python train.py --d_model=320 --n_experts=48 --norm_eps=1e-05 --train_tokens=329700000
Below are experts of layer 5 (counted from 0) of a mixture-of-experts language model. Rows are named gate (a neuron's input weights, with its number), up (a neuron's input weights, with its number) and show model dimensions 192-255. Each number is 128 + 32 x the weight over its row's rms, rounded and kept within 0 to 255.
Before each expert's rows: "comes after" lists some tokens at least twice as common just before its tokens as in all text. This comes from a sample of Wikipedia text that the model never trained on. Tokens count by the router's weight.

# expert 14
comes after: " |", "|", ";", "-", ":", " ("
gate0 [147 112 170 108 201 101 135 149 129 127 109 123 100 108 178 184 117 113 160 149  87  88 118  99 109  79 183 156 103  79 108 174 129 148 161 160 104  93  88 152 134 130 135 127  97 102 157 167  97 123 168  80 112 155 151 154 102 169 146  91 179 108  86 177]
up0 [126 136 130 113 202  55 147 172  88 116  77 188  95 112 126 184 146  67 175 113  95  68 144 127 103 124 166 179 113  92 112 167 124 153 172 166 147 113  75 146 114 104 137 123  99 113 151 142 133 119 158 120 135 131 124 151 121 161 185  89 131 115  77 152]
gate1 [149  83 157 116  78  84 128 105 181 146  97 121 142 175  80 137 162 128 144 169  72 116 123 167 102 136 145 148  95  94 148  88 121 150 196 121 164 103 186 153 183 154  79 112  81 135 116  72  98  90 208 158 105 116 158 156  96 120 175 156 109  73 101 185]
up1 [107 126 126 139 118 154 129 123 108 132 142 131 117 103 178 163  82 133 138  79 122  83  98 176 176 150  93 181 139 112 130 129  70 107  44 136 113 144  66 132  67 134 190 101 116 113 164 208 136 153 126  93 148 141 131 137 159 150  51 129 155 127 154  76]
gate2 [186 148  99 148 163 121  98 175 189  80 112  97 114 140 110 152 149 127 128 130 114 146  89 139 113 117  99 131 165 155 139 127 142 122  92 184  93 118  92  85 102 109 123 128  67 160 121 145 108 105  79 141 123 120 148 125 159 146 121 103 107 146  94  39]
up2 [145 130 131 140  80 107 159 106  82 165  89 166 111 101 151 119 149 155 137  99 133 162 127 145 184 130 105 108  82 115 193 180 133 127 146 113  96 146  96 163 155 142 138 142 189 111 117 111 135 135 151 119 131 105 118 171 109  74 128 129 135 124 107 204]
gate3 [155 196 119 131 139 136 163 109 121 145 120  95 150  72 132  93 154 134 193  96 146 117 146 112 148  88 104 164 109  95  48  78 118 117 168 151 111 132 129 130 140  82 171 138 179 114  95 156  96 153 159 129 107 116 143 137 156 113 148 137 123 197 151 176]
up3 [ 76  40 181 132 152 131  81 122 138 119 172 159 104 140 140 138  63 130 131 188 138 116 109 137 162 157 111  85 147 149 169 161 188 132 104 128 121 172 127 118  73 173  81  68 114 103 146 152 124 145 106  59 167  90 128 150  98 137 155 117 121 102  71 129]
gate4 [153 146 107 101  81 139 155 129 127  78  99  90 142 142 141  87 168 154 121 157 173 165  98 145 103 133  97 138 107  91 134 125 211  87 187 102  51 123 177 106 123 131 150  92 146 114 166  96 167  45 175 168 148 139 103 124 122 140  75 118 114 188 136 154]
up4 [119 152 106 105  76 134 171 124 153 103 108 108 143 111 133 115 147 144 124 125 154 154 101 107 108 131  94 129 105 105 164 125 216  97 175  63  72 127 177 135  81 109 164 137 155  85 177 134 166  69 142 160 180 133  94 137 151 132  40 122 140 202 133 172]
gate5 [158 166 119 167 146 135 146 148 131  96 166 100 226 142 128 129 134 176 157  96 160 168 138 144 183 153 131 107 116 108 173 132 103 167 158  84 161 147 137 143 144 111  71 143  78 145 147 164 140 104 118 200 179 158 158  62  93 134  80 141 124 161 124 138]
up5 [119 147 146 122 113 138 174 162 111  86 154 121 166 165 137 150 139 199 147 138 157 122 117 202 131 130 164  85 133 109 153 132  63 179 158 106 177 148 121 114 121  88  64 149  82 169 139 174 107 101 110 133 126 128 149 115 139 141 112 140 149 166 150 119]

# expert 20
comes after: " the", " \"", " The", " on", " of", " in"
gate0 [197 171 131 117 165 145 174 106 165 132 117 113 163 113 161 115 144 159 183 108 108 103 133  86 112 149  99 147 100 192 169 168 110 129 134 114  93 111 131 121 174 138 156 139 123 143 156 172  96 131 168 163 160 113  91 143 137 179 107 123 116 145 118 173]
up0 [103 127 100 163 126 150 105 143 158 191 170  79 199  91 151  94 180 107 163 132 121 113 151  70 106 141 108 199  72 161 129 140 136 134 141 140 155 155 122  83 125 146 153 185 127 123 179 127  92 132 163 179 127 105 140 169 154 140 134 105  96  92 134 119]
gate1 [107 111 131 178  91 122 101 158  88 100 109 152 146 102 185 139 142 169  88 153 146 179 194 103 124  88 127 148 105 121 182 156 125 105  90 122 127 128 138 137 140 132 130 102 129 112 155 121 211 113 151 130 126 130 120 133 125  87 158 161 152 127 201 121]
up1 [159 103 201 123 112  21 106 138 112 131 125 130 115 194 187 113 131 138 155  94 146 126 134 108 122 132 107 176 119 196 119 190 172 187 110  99 155 107 113 148 145 159 160 118 178 106 172 130 134 134 131  87 128 132  73 139 122 181 183 153 110  80 140 111]
gate2 [105 132 117 147 147 159  70 135 114 122 108 123 108 106  94 168  50 142 153 105  93 184 191 100 205 110 149 104 108 154  82  81  89 110 140 140 130 157 150 159 134 158 111 125  65 101 120 127 118 106 140 205 154  95 121 136 150 129 173 150 105  71 146 107]
up2 [160 132 154 112  90  85 223 113 104 140 129 103 113 150 179  95 174 109 153 114 127  83 101 162 102 165 117 127 168 101 192 203 150 108  70 139 130 101 124 106 171  83 148 173 161 123 122 178 130 143 136  39 110 160 147 147 111 113  83 143 147 149 155 114]
gate3 [ 75 153 163 189 110 114  80 195 176 156 106 122 169  81 145 175 139 115 164 160 113 112 154 134  60  96 160 143 134 101 152 119 138 112 116 172 184 105 103 110 124 131 102 192 143 117 160 135 146 133 130 195 131  95 183 112 155  86 124 108  93 159 141 135]
up3 [108 138  78 109 139 105 135 133 113 121 119 127 133 178 123  71 129 130  95 142 138 146 127 168 142 122 122  96  92 120  97 133 133 149 177  81 122 168 115 110 100  87 167  88 123 154 106 172 136 120 125  41 122 145 128 177 155 154 111 128 141  95 123 108]
gate4 [129  81 123 152 151 157 128 153 106 172 123  49  66 123 122 125 146 119 111  74 161 143 112 146 123 119  66 126 117  92  36 114  79 170 143 167 136 106  85 170 124 173 158 141 140 157 131  93 134 166 106 124 153  86 146  87 122 119 141 117  88 167  45 105]
up4 [137 183 130 100  94 125 106  90 143  68 158 211 160 142 145 110 153 144 137 183  98 105 120 117 156 127 169 135 120 134 196 142 177  92 147  80 115 154 173  70 114  76  77 125 146 125 135 183  94  72 146 130 132 178  81 178 149 147 120 136 162 101 175 114]
gate5 [ 57 141  79 193 131 189 101 117 171  77 118 140 150 155 125 167 169 114 121 107 144 133 106  96 132  76 153 148 175 117 140 102 125 135 162 120 186 124 122 141 124 175  95 173 151 137  97 162 128 148 175 116  69 167 121  98 127 120 122 133  93  80 145 120]
up5 [200 106 140  46 124 104 192 129 134 132 135 110  90  89 118  98  84 139 114 179 121 104 122 112 127 190 128 122 111 141 142 106 145 122  75 123  98 117 121 120 104 130 191  79 118 109 149 104 108  85  91 126 189  70 109 152 135 131 129 103 151 152 105 123]

# expert 16
comes after: "0", "9", "5", "8", "4", "7"
gate10 [ 98 101 147 124 141 143 176 136 101  93  97 147  50 142 147 138 192 178 161 140 142  68 129 160 153 129 201 154  33  90  93 124 114 141 147 163 132 127  92  79  58 138  58 133 127  70 172 144 113 123 142 131 154 135 156 156 149 118 164 143 136  97 192 129]
up10 [137 133 129 110  88 147 106 146 149  94 185  91 133 114 126 126 127  98 190 159 103 124 147 148  97 148 150 176 189 170 167  56 123 108 152 133 142 132 150 189 116 123 124 152 136 148  71 138 138 165  73 119 178 123 126  63 144 121 149 154 140 155 107 134]
gate11 [189 150  91 137 187 109 141 131 114 126 106 123 152 110 144 163 157  85  93 109 121 167 118 143 111 122 147  77 125 102  94 155 118 122 156  84  65 146 128 141 109 108 185 135 131 132  81  80 106 103 145 143 139 146 204 120  86  88 141  73  86 150 154 120]
up11 [171 105 106 103 110 190 143 143 109 150  91 137 144  81 167 160 135 167 101 116 119 131 155 151 109 124  72 139  76 172 143 101 162 133 159  93  52 106 139 146 114 113 167  79 135 171  79 116 148   0 123 151 128 143 169 109 115  82 115  79 135 141 111 105]
gate12 [ 48 173 144  94  99 113 131 124 152  80 121 130 103 136  81 103 131 141 132 113  92 129  95  89 137 152 206 146 106 176 155 145 184 144  90 134  61 139 131  98 133 160 108 112 194 209 171 157  86 129 194 150  93  78 121 114 175 119 170 111  90 128 157 137]
up12 [ 42 193 146  84  79 105 164 138 170  61 190 136 103 119  32 116  81 140  87 161  82 128 111  96 145 149 203 166 144 173 139 129 150 187  97 166 139 115 135 154 111 196  99 126 154 158 105 155 102 100 175 174 103 106 103 123 133 102 183 113 153 139 140 107]
gate13 [ 72  66  92 132 171 121 102 188  60 151 134  52 104 169 149 144 141  30 103 182 133  95 119  90 114 130 180  81 118  95 126 128 128 170 180  88 155  81 172 122 139 160 153 137 120 139 164 113 133  98 154 125 166 131 119  69 123 114 165 110 129  89  91  93]
up13 [159 142  95  89 117 102 136  93 173 146 130 171 156  99  80  76 150 178 143 167 117 124 164 152 133 167 101 152 124  94 119 143 136 104 118 131  79 145  78 156 132  71  81 116 134 123 150 132  72  86 104 145 128 144 105 155 125 153 115 158 167 102 157 118]
gate14 [176  66 119 122  97 126 115 116 124 137 108  97 144 148 123 211 125  59 210  84 120 151 113 150 126 138 109  86 150  88 110 161 154 165 133 124 101 124 145 175  98 105  81 131 103 113 128 101 105 107  97  85 124 113 126 119 137 131 159  88  90 161  93 118]
up14 [131 108 150 126 135 100 163  58 118 112 160 120 131  89  83  89 109 182  85 142 161 119 150 147 157 138 170 128 119 175 219 132 108 155 118  76 156 156 131 132 154 130 117 134 147 126 108 184 149 118 158 143 173 133 165 125 118  81  81 118 132  98  94 155]
gate15 [ 79  80 136  87 135 115 158 148 119 163 142 148 132  85 138 105 126  84 102 162 148 107  67 184 158 113 157 196 112 106  96 237 166 114 101 100 173 124 131 141 104  83 109 142 129 156 190 147  97 140 161 111  99 121 135 235 137 175  91 110  89 161 157 132]
up15 [ 95  96 150  94 140 152 130 111  91 134 104 134  75 128 135  81  95 122 109 133 143 106 119 181 184 132 126 193 123 134  67 190 148 106 127  80 168 132 177  91 115  71  92 145 115 164 147 202 126 108 196 101 131 108 114 233 127 174  40 156 177 142 149 172]

# expert 30
comes after: " the", " a", " and", " of", "-", " an"
gate0 [ 67 152 139 146 126  89 154 153 169 163 123 155 114  48  45  99 112 145  82 143 195 202 103 119 167  99 158 160  99 139 111 135  92 131 120 109  76 163 138 120 163 160  98 129 130 114  87 126 175 124 118 119 100  91 102 141 111 129 198 174 106 147 148 121]
up0 [147  74 103 105 102 158  84 121 135 147 175  95 118 215 159 137 136 111 136  65  72 103 130 176 105 127 128  77 140 128 151 140 189 102 154 148 196  81 134 148 133  92 130 131 126 175 148 132 116 127 128 120 127 157 118  66 136 150  58 110 187 150  84 108]
gate1 [106 128 112 154 166 150 140  96  66 136 121 140  84 140 154 136  98 140 109 112 147 139 138  85 161  91 149  77 143 114  94 194 116 142 158 189 165 132 135  78 156  98 121 136  98 122 183 104 109  97 165 206 137  87 181  98 203 141 155 153 160 138 150 125]
up1 [ 89 173 132 163 164 155 157 112  94 131 107 100  57 118 127 171 125 139 155 101 145 162 141 105 162  97  98  78 125 147  89 167 112 109 124 159 166 167 149  54 120  88 116  96  83 121 195 130 144  64 161 205  95 128 116 129 128 133 150 164 166 132 119  62]
gate2 [ 78  86 129 186 105 140 135  92 113 138 181 132 102 125 122 102  80  81 167 113 126 139 140 149 118 156 134 132 117 158 169  99 154 119  83 122 123 139 150 105 141 150  83 103 116  98 128 133  45 107 108 142  69  94 181 185 108  86 114 127 129 154 117  48]
up2 [ 93 101 184 160 106 132 112  88 138 166 168 133 115 115 140  74  81  79 137 122 122 150 113 161 145 136 119 125 122 178 165  81 146 114  93 110 113 147 123 106 143 145 131 107  67  83 118 130  46  96 107 130  70  94 177 189 143 103 161 127 112 145 136  85]
gate3 [108 132  77  86 112 130 101 116 136 156 111 153  97 108 136 148 127 159 131 112 131 153 159 198 173 162 102 166 104 145  98 161 127 118 138 165  62 118 154 128 139 115 110 125 148  84 151 162 128 172  67 161 161 121 146 122 144 125  82 150 107 138 144 162]
up3 [107 147 133 101  82 172 126 124 119 158 145 147 129 115 148 157  79 123 154  65 161 152 120 205 199 187 122 186 124 156  97 151 118 129 134 153  91 111 124 130 111  93  86 130 160 109 122 176 124 178  97 157 151  82 153 153 152 125 103 139 111 150 147 182]
gate4 [151 125 150 146 125 117 104 138  91 119  93  69  98  72 149  71 159 167 145 110 165 139 126 117 155  96 155 124 128 109 153 149 119 108 132 159 114 118 159 194 150 130 134 102 142  92 142  98 162 110 157 162  63  80  92 143 156 212 120 102 130 112 131 109]
up4 [105 129 103 118 131 143 140 100 132 127 176 175 170 148 121 197  95  95 117 139  88 125 131 145 139 146  73 143 136 119 101  96 135 138 130  77 144 144 108  59 124 148 139 131 100 162 120 149 104 138 117 105 184 190 166 115 125  67 134 161 117 138 125 123]
gate5 [ 47 147  89 128  88  63 108 135 134 101 104  82 164 158  96 149 109 107 164 113 156  78  98 119 118 129 111 138 134 111 134 144 115 135 120 100 110 146 128 118 127 115 177 143 137 129 137 171 158 161 127 122 102 148 149 148 117 170 117 156 129 129 205 110]
up5 [145 179  90  59 153 186  76 168 126 156 145 187 117  73 160 107  89 166 155 145 115 123  72 171 181 125  97 159  99 114 131 116 151 105 129 113 111 148 170 145 126 142  90 109 148 113 180 108 145 104 165 128 158 111  90 175 133 133 141 130 139 111 187 147]

# expert 35
comes after: " ", "1", "2", "3", "4", "5"
gate10 [ 90 179 141 109 151 144 144 133 121 115  89 121   0 137 200 158 143 113 155  96  99  96  91 135  89  69 141 168 127  97 153 127 219 150 137 154  90 122 141  69 138  87 114 173 151  95 111 115  90 148  91 109 100 158 147 171  87 176 163 147 115 156 154 127]
up10 [141 134 136 165  68 109 167 112 150 143 121 112 245 104  96 138 139 170  96 164 175 124 155 106 158 163 117 119 106 162 152 139 101 128 137 104 164 133 163 180 114 141 147 101 119 152 150 151 158 107 164 160 126 131 102  92 159  77  81 126 125  77 123 104]
gate11 [131  64 137 107 112 182 190  90 169  95 197  98 123 116 123  83 108  75 118 177 140 158 118 115 122 108 131 148 106 134  94  71 114 159 199 179  73 109 135 146 160 113 134 120 120 108  85  85 144  87 119  79 141 111 119 121 162 130 164 117 128 130 107 183]
up11 [113 174 130 138 147  85  97 147 117 121  83 179 148 186 134 187 136 138 145 110 122  97 135 117 150 155 109 146 128 105 135 163 154 120  88  89 191 136 116 113  86 141 120 151 125 142 169 183 108 159 149 166  75 148 127 149  81 153  90 141 130 152 130  67]
gate12 [126 134  95 128  88 133  83 142 106  90 132 117 133 190 114 135 154 144  84 121 126  76 113 136 130 130 187 109  86 140 196 199 104  84 202 107 201 137 160 107  95 131 135  87 117  79 154 106  82  91 194 207 143 121 150  77 175 124 132  94  66 115 102 124]
up12 [118 130  87 106 119  94 113  96 106 125 136  90 138 174 104 160 155 131  93 139 189 108 136 135 168 119 213  91 105  87 147 208 100  86 160 130 150 138 174 120 117 133 134 103 105 135 151 122  85  95 179 198 123 129 133  68 172 138 128 109  93 136  79 126]
gate13 [129 156  98 105 136 130 183 159 169 103 147 106 128 118 114 168  56 106 170 100  86 112  87 123 158 122 170 184 115 137 149 110 133  96 113  66  64  99 168 138  90 111 149 124  88  55 159 133 168 126 126 105 145  94  93  95 150  69 114 119 104 172 149 202]
up13 [106 114 151 137  92 152 158 194 129  50  90 102 176  87 183 106 176 126 157 193 119 127 132  74 103 139 119 147  81  96 154 104 106 146 159 129 125 164 165 105  87  82 162  62 150 110 117 125 123 177  99  97 159 124 127 144 142 101  98 115 111 147 101  74]
gate14 [138  49 127 106  97 109 131 139 125 163 105 141 137  99 140 144 102 109 108 174  94 152 156 121  98 112  86 118 158 160 189 126 115 179 134 123 102  95  67 104 118 142 128  50 116 148 151 105 147 115 101 232 139 110 174 167 126 137 127 122 163 168 156 178]
up14 [128  54 117  86 102  96 148 125 128 176 108 137 135 100 143 163 102  96 101 191 113 150 179 129 101 124  85  92 145 154 214 132 111 173 123 118  75  74  96  98 139 137 152  55 143 144 133 107 144 150 124 194 130  74 157 187 140 139 118 123 168 169 168 157]
gate15 [169 124 204 151  97  98 156 108 126 129  72  76 136 156  72  90 103 161 121 142 169 150 172 131 124 116 128  85 123 154 171 119 135  88 122 144 116 157 159  75 112  99 133  99 170 154 125 127 135 130 129 190 134 131 156 113 117 107 115 164 132 183 120 186]
up15 [151 113 181 141 108  95 139  85 177 143  81  69 147 145  93 119  75 130  99 134 159 155 120 135 139 105 109 137  99 166 146 117 122  34 137 144 127 178 123  93 104 147 121 166 180 147 156 121 162 150 139 177 142 186 107 126 134 105  95 146 160 157 160 146]

# expert 39
comes after: " the", " a", " and", " of", " The", " an"
gate0 [133 147 149 146 101  79  71 141  87  77  66  74 139 118 188 137 112 131 150 137 181 156 147 151 113 137 117 144 119 103 111  87 124  79 174  94  98 125  97 145 141 101  87 115 127 115  79 147  64  75 140 111 162 160 143 163 142 135  83  68 124 139  94 130]
up0 [ 67 121 195 112 122 184 184 140  92 127  95 161 134 186 146  80 149 152 173 120 159  86 160  20 147  98 150 110 132 163 124 168 138 144 102  63 110 143 101 126 173 161 106 153 130  72  97 138 101 103 174 110 139 129 165 102  55 156 125 145 162 110 121 113]
gate1 [213 142 112  78 154  93 171  80 136 150  90 140  98 112 189 114 100 115 183 112 133 111  95  60 110 136 100  80 108 143 188 223 140 157  98  78 120  97 109 125 140  90 111 123 176 120 127  63 131 137  79  95 147 102 115  99 165 137 108 150 124 167  89 149]
up1 [218 110 119  53 133 108 146  70 110 153 125 153 100 101 127 119 124 108 180 123 121 136 118  60 161 172  88  77 126 149 190 188 122 165  97 107 127 122 123 102  99  85 111 139 139 137 124  78  96 112  93  71 149  79 119 127 174 176 129 139 127 155  49 175]
gate2 [121 141 138 106 140 148 162 148 115 104  77 114 179  92 134 132 138  63  88 169  96 137 103 126 129 100 164 179 117 118  71  84 154 110 159 131 114 142 156 118 113 122 128 145 111 110 148 105 134 132 169  93 129 164 206  64 167  90 148 125 178 144 108 160]
up2 [126  82 112  93  72  98 132 131 114 129 134  65  56 120 126 101 139 117  72 172 175 188 110  86 109 138 108 173 150 142  83  79 198 118  94 116 159 162  71 112 130 139 113 100 131 137 156 179  94 109 150 191 110 127 120 100 177  71  98 163 120 116 123 137]
gate3 [137 131  53 158 155  65 127 119 113 158 113 132 125 150 147  89 137 116  94 105  94 126 130 108 120 117 113  85 147  45  54 123 110 154 162 131  93 120 158 100  64 179  92  99 111 106 124 120 161 142 158  96 134 113 114 139 140 113 164 135 174 120 161 157]
up3 [145 106 179 111 127 157  69 117 128 148 177 165 129 114 104 104 152 202 199 164 139 143 178 150 155 169 135 163 124 186 163 128 177 139 142 136 181 154 117 100 153  82 176 171 127 190 106 151  86 193 116 141 169 157 145 118 183 131 152 134 130 141  97 156]
gate4 [144 132  95 140 195  83  33 170 174 110 141 100 154 108  93 145 102 105  74 145 119 177 143 156 123 108 132 148 127 131 140  80  85 142 117 156 143 132 104 122 152 170 152 137 138 119  64 184 198 143 165 107  72  90 113 123 177  65  76 134 140 149 164 146]
up4 [186 129 113 125 128  67  49 188 118 114 118 145 137 107  77 152 106  70  58 152 122 140 124 136 124 122 131  97 156 117 143 103 105 145  77 152 111 163 117 101 121 131 106 119 153 132  62 195 189 141 129 103 124 105 110 144 192  99 129 198 150 136 186 173]
gate5 [108 102 208 132 117 180 126 136 168 118 169 155 171 140 170 116 154 120 153 125 123 106 104  96  84  92 148 144 143 132 105 195 133 128 114 148 188 124 116  81 137 152 154 162 114 127 176 173 139 132 136 155  86 121 123 147 138  67 140 150 142 204 107  97]
up5 [146 130 215 202  93 165 109 137 125 101 158 139 157 111  87 128 137  62 155 145  83  75  74 113  92  83 150 174  81 171 132 104 201 188 107 160  87 170 131 131  91 137 149 173 157 169 143 134 117 152 126 108 108 159 178 114 110 145 146  26  94 134 124 170]

# expert 38
comes after: " |", " ", "′", " (", ":", "3"
gate0 [112 111  61 155 133  25  87 120 148 116 148 105  53 135 119 140 174 163 129 134 108 102 104 150 171 132 133 111 138 122 111 176  84 164 187 113 115 121 148 125 112  90 182 128 182 160  94  74 170 155 168  68  82 131 158 176 134 109 101 162 141 134 186 123]
up0 [128 136 160  91  95 167 121 131 111 103 148 131 125  65 105 102  95 139 134 112  87 171 127 110 157 114 167  94 133 163 140 162 148  53 146  70 156 164 135 151 169 136  59 133 115 139 123 124 108 109 119 130 216 120 115  64 149 100 148  87 120 123  28 150]
gate1 [160 170 113 121 124 132  69 120  49 118 110 108 116  82  63 130 129 125 112 142 119 139 146 134 122 196 112 136 173 183 175 150 107  77 134 134  71 110 120 116  84  99 109 154 111 142 151 117 176 150  88 140 103 148 110 122 100 133 106 112 108 200 118 107]
up1 [101 169 148 181 143 195 136 123 126 103 204 113 125 121  89 160 127  25  81 138  97 112 120 119 105 175 123 163 104  95 114 153 113  39 143 178 140 147 187 173 123 171  75 133 151 146  71 142 120  68 142 139  64 115 125 128 179 142 116 107 119 113 132  95]
gate2 [151 122 139 142 166 108 107 138 120 182 121  73 191 111  60 132 144 175 114 138  95 155  94 149 128 184 125 117 120 133 138 133 136  81 150 148 180 143 109 105  76 130 145 105 160 174 139 172 168 104 144 109 134 160 164  72 149  88 151 133 118 117 133 109]
up2 [126 138 111 119  88  84 140  67 198 122 132 135  93 173 150  71 141  77 119 120 168 123 156 154 126  95 130 137 110 115 114  88 158  95  85 112  46 170 127 157 174 149 149 163  67 131 109 133  74 119 134 196 148 103 108 185 127 169  70 124 130 113  70 192]
gate3 [184 133 158 175 189  87  95 109 123 126 135 129 160 147 129 198  94 126 188 110 107  64 140 112 194 125 110 110 139 115 155 140 176 118 160 110 113 136 132 163 155 118  68 101  94 154 125 108 108 209 132  91 113 159  83  87 119 195 121 150 143 166 119 135]
up3 [126 105 143 120 167 130 165 113 113 116 165 128 162 121 134 130  77 159 133 134 160  99 155  89 117 127 100 161 141 133 133 105 176 148 134 171 108 118 115 144 186 107  73 195  51 155 132 141  82 177 100 129 117 161 156 111 108 192  93  83  87 165 113 118]
gate4 [160 114 115 143 164 210 180 107 160 164 130 159 167  87 116 116 123  97 127 187 118 177 117 102  93 128 123 109 114 104 109 161 210 148 136 178 157 115 175 144 157  30 130 177  53 164 104  89  95 144 106 184  86 120 140 152 160 154 113 109 139 145 171 130]
up4 [112 178 153  94  68  57 109 152  76 150 148 106 123 130 122  99 144 207 139  91 103 123 126 167 152 130 158 157 112 133 133  84 111 123  87  98  98 132 139 120 110 146 107  78 173  95 158 132 110 107 157  85 143 107 119  96 122 135 120 156 194  81 106 132]
gate5 [ 75 127  62 177 136 161 173 131 129 114 143 144 144 111 188 120 167 144 142 119 136 137 102 140 131 125 115  80  63 166 139 152  59  58 128 174  91 131 177 108 129 134 117 126 109 136 133  88 104 100 124 126  79  83 103 115 173 124 135 150 172 162 116 138]
up5 [138 101  81 143 176 174 165 157 101 170  75 133 161 180 135 171 162 105 126 113 164 165 183 167 146 122 140  80 163 122 160 111 125 118 140 161  91 165 122 148 102 100 146 155 110 109  73 126 171 174 156 180 155 150 123 106 159 138 101 177 137 133 140 148]

# expert 22
comes after: "\n", " National", " also", " of", " United", "History"
gate0 [185 119 151 113  97 156  88 118  86 139 135 126 163 173 153 131 194  98 141 121 111  98 157 195  85  98 112 146 157 102 135 129 113 152  88 105 118 147 149 147 115 151 136 164 121 184  85  94 140 131 160 149 108 131 177 116 163 111 130 114 165 134 140 194]
up0 [163  59 178 127 123 162 115 146 108 125 105 117 123 105 103 150 112 115 156 177 161 142 179  78  95 154 111 117 134 102 119 139 104 106 141 132 153 230  89 164 154 150 138 140  97 104 102 176  97 110 145 124 102  36 132  88 117 121 128 141  73 135  94  61]
gate1 [151 122 106 114  81 142 124 117  96 117 142 136 124 135 174 141 146 102 113 203 122 138 127 140 104  92 119 109 137 127 142 208  91 109 141 151  95  86  91  89 154  89 142 165  72  83 133 123 107 111 116 197 130 175 172 136 136 142 169 113 103 111  98 163]
up1 [108  92 136 104  27 194 111 126 168 112 115 141 109 146 168 146 121 141 173 138 126 146 150 101  88 149  92 108 154 121 150 149 124  88 110 142 161 116 146 121 175  97 126 134  87  75 104 137  69 152 151 144 144 137 104 128 157 124 108 146 127 118  99 142]
gate2 [123 150 182 146 146 128 152  80 101 169 135 108 130  88 187  39 126 132 122 114 119 141 112  89 145 101 151 110 154 103 108 156  81 170 109 114 132 131 201 125 118 154 109  77 176 157 163 122 125 102 112 134 120  96 174 100 144 131 161 132 146  66 116 136]
up2 [110 136 197  89 131 131 141 120 122 194 139 128 108 126 203  61 103 106 108 120  86 145 115 117 171  91 135 116 188  67 132 142  84 147 132 117  97 141 170 104 130 198 102  98 161 128 120 121 141 117 148 125 148  95 145  90 143 134 146 181 135 118  97 161]
gate3 [172 121 163 140 110 112 105 155 107  78  80 120 123 118 166 137 114  64 111  99 148 147 170  92  96  92 120  66 156 104 157 122  92  30 124 184 126 113 131 159 106 115 146 142 107 117  54 147 126 178 128 106 109  91 124  96  87 104  93 126 155 109 124 143]
up3 [133 145 127 112 192 147 122 132 180 139 137 147 137 116 111 135 140  92 183 101 176 118 108 123 120 109 104 152 142 193  71 188 127 165  65 187 123 138 149 122 142  94 150  94 133 143  93 200 143 124 138 152  69  68 131 129  85  88  57 147 167  57 116 152]
gate4 [127  75 133 160 178 118 118 187  96 101 171 143 147 167 106 195 143 111 128 156 106 184  97 175 175 100 138 117 155 105 144 163 147 153 137 118 148 144  95 114 115 117 233 145 111  72 113 110 147 121 134 178 155  86  59 172 107 144  86 112 173 141  93 140]
up4 [ 87 155 111 135 122 148 228 185 167  85 144 162 139  99 118  95 176 136 165  86 120 113 149 151  90 146 131 130 120 128 145 166 124 113 194 169  74 194 113 128 120 112  87 100  85 154 170 100  95  82 112  83 120  96 184 123 140 159 136 151 102 122 130 106]
gate5 [159 108 152 106  75 160  29 101  91 105 171  93  98 134 125 162 168 120 140 112 142  75 124 164  98 100 104 104 105 147 154 138 145 122 119 155 122 142 100 116 108  89  93 124 185 184 143 110 127 132 105 137 134 117  87 127 171 164  80 142 143 116 179 139]
up5 [138  75 159 136 104 118 148 144 149 119 118 156 152 142 132 155 130 116 130 147 151 152 164  99 171 140 167 100 174 147 126 151 124  70 154 126 132 125  95 131 151 151 106 139  89  16 110 132 119 147 132 108 120 115 173 135 125  54 142 118 146 172  82 107]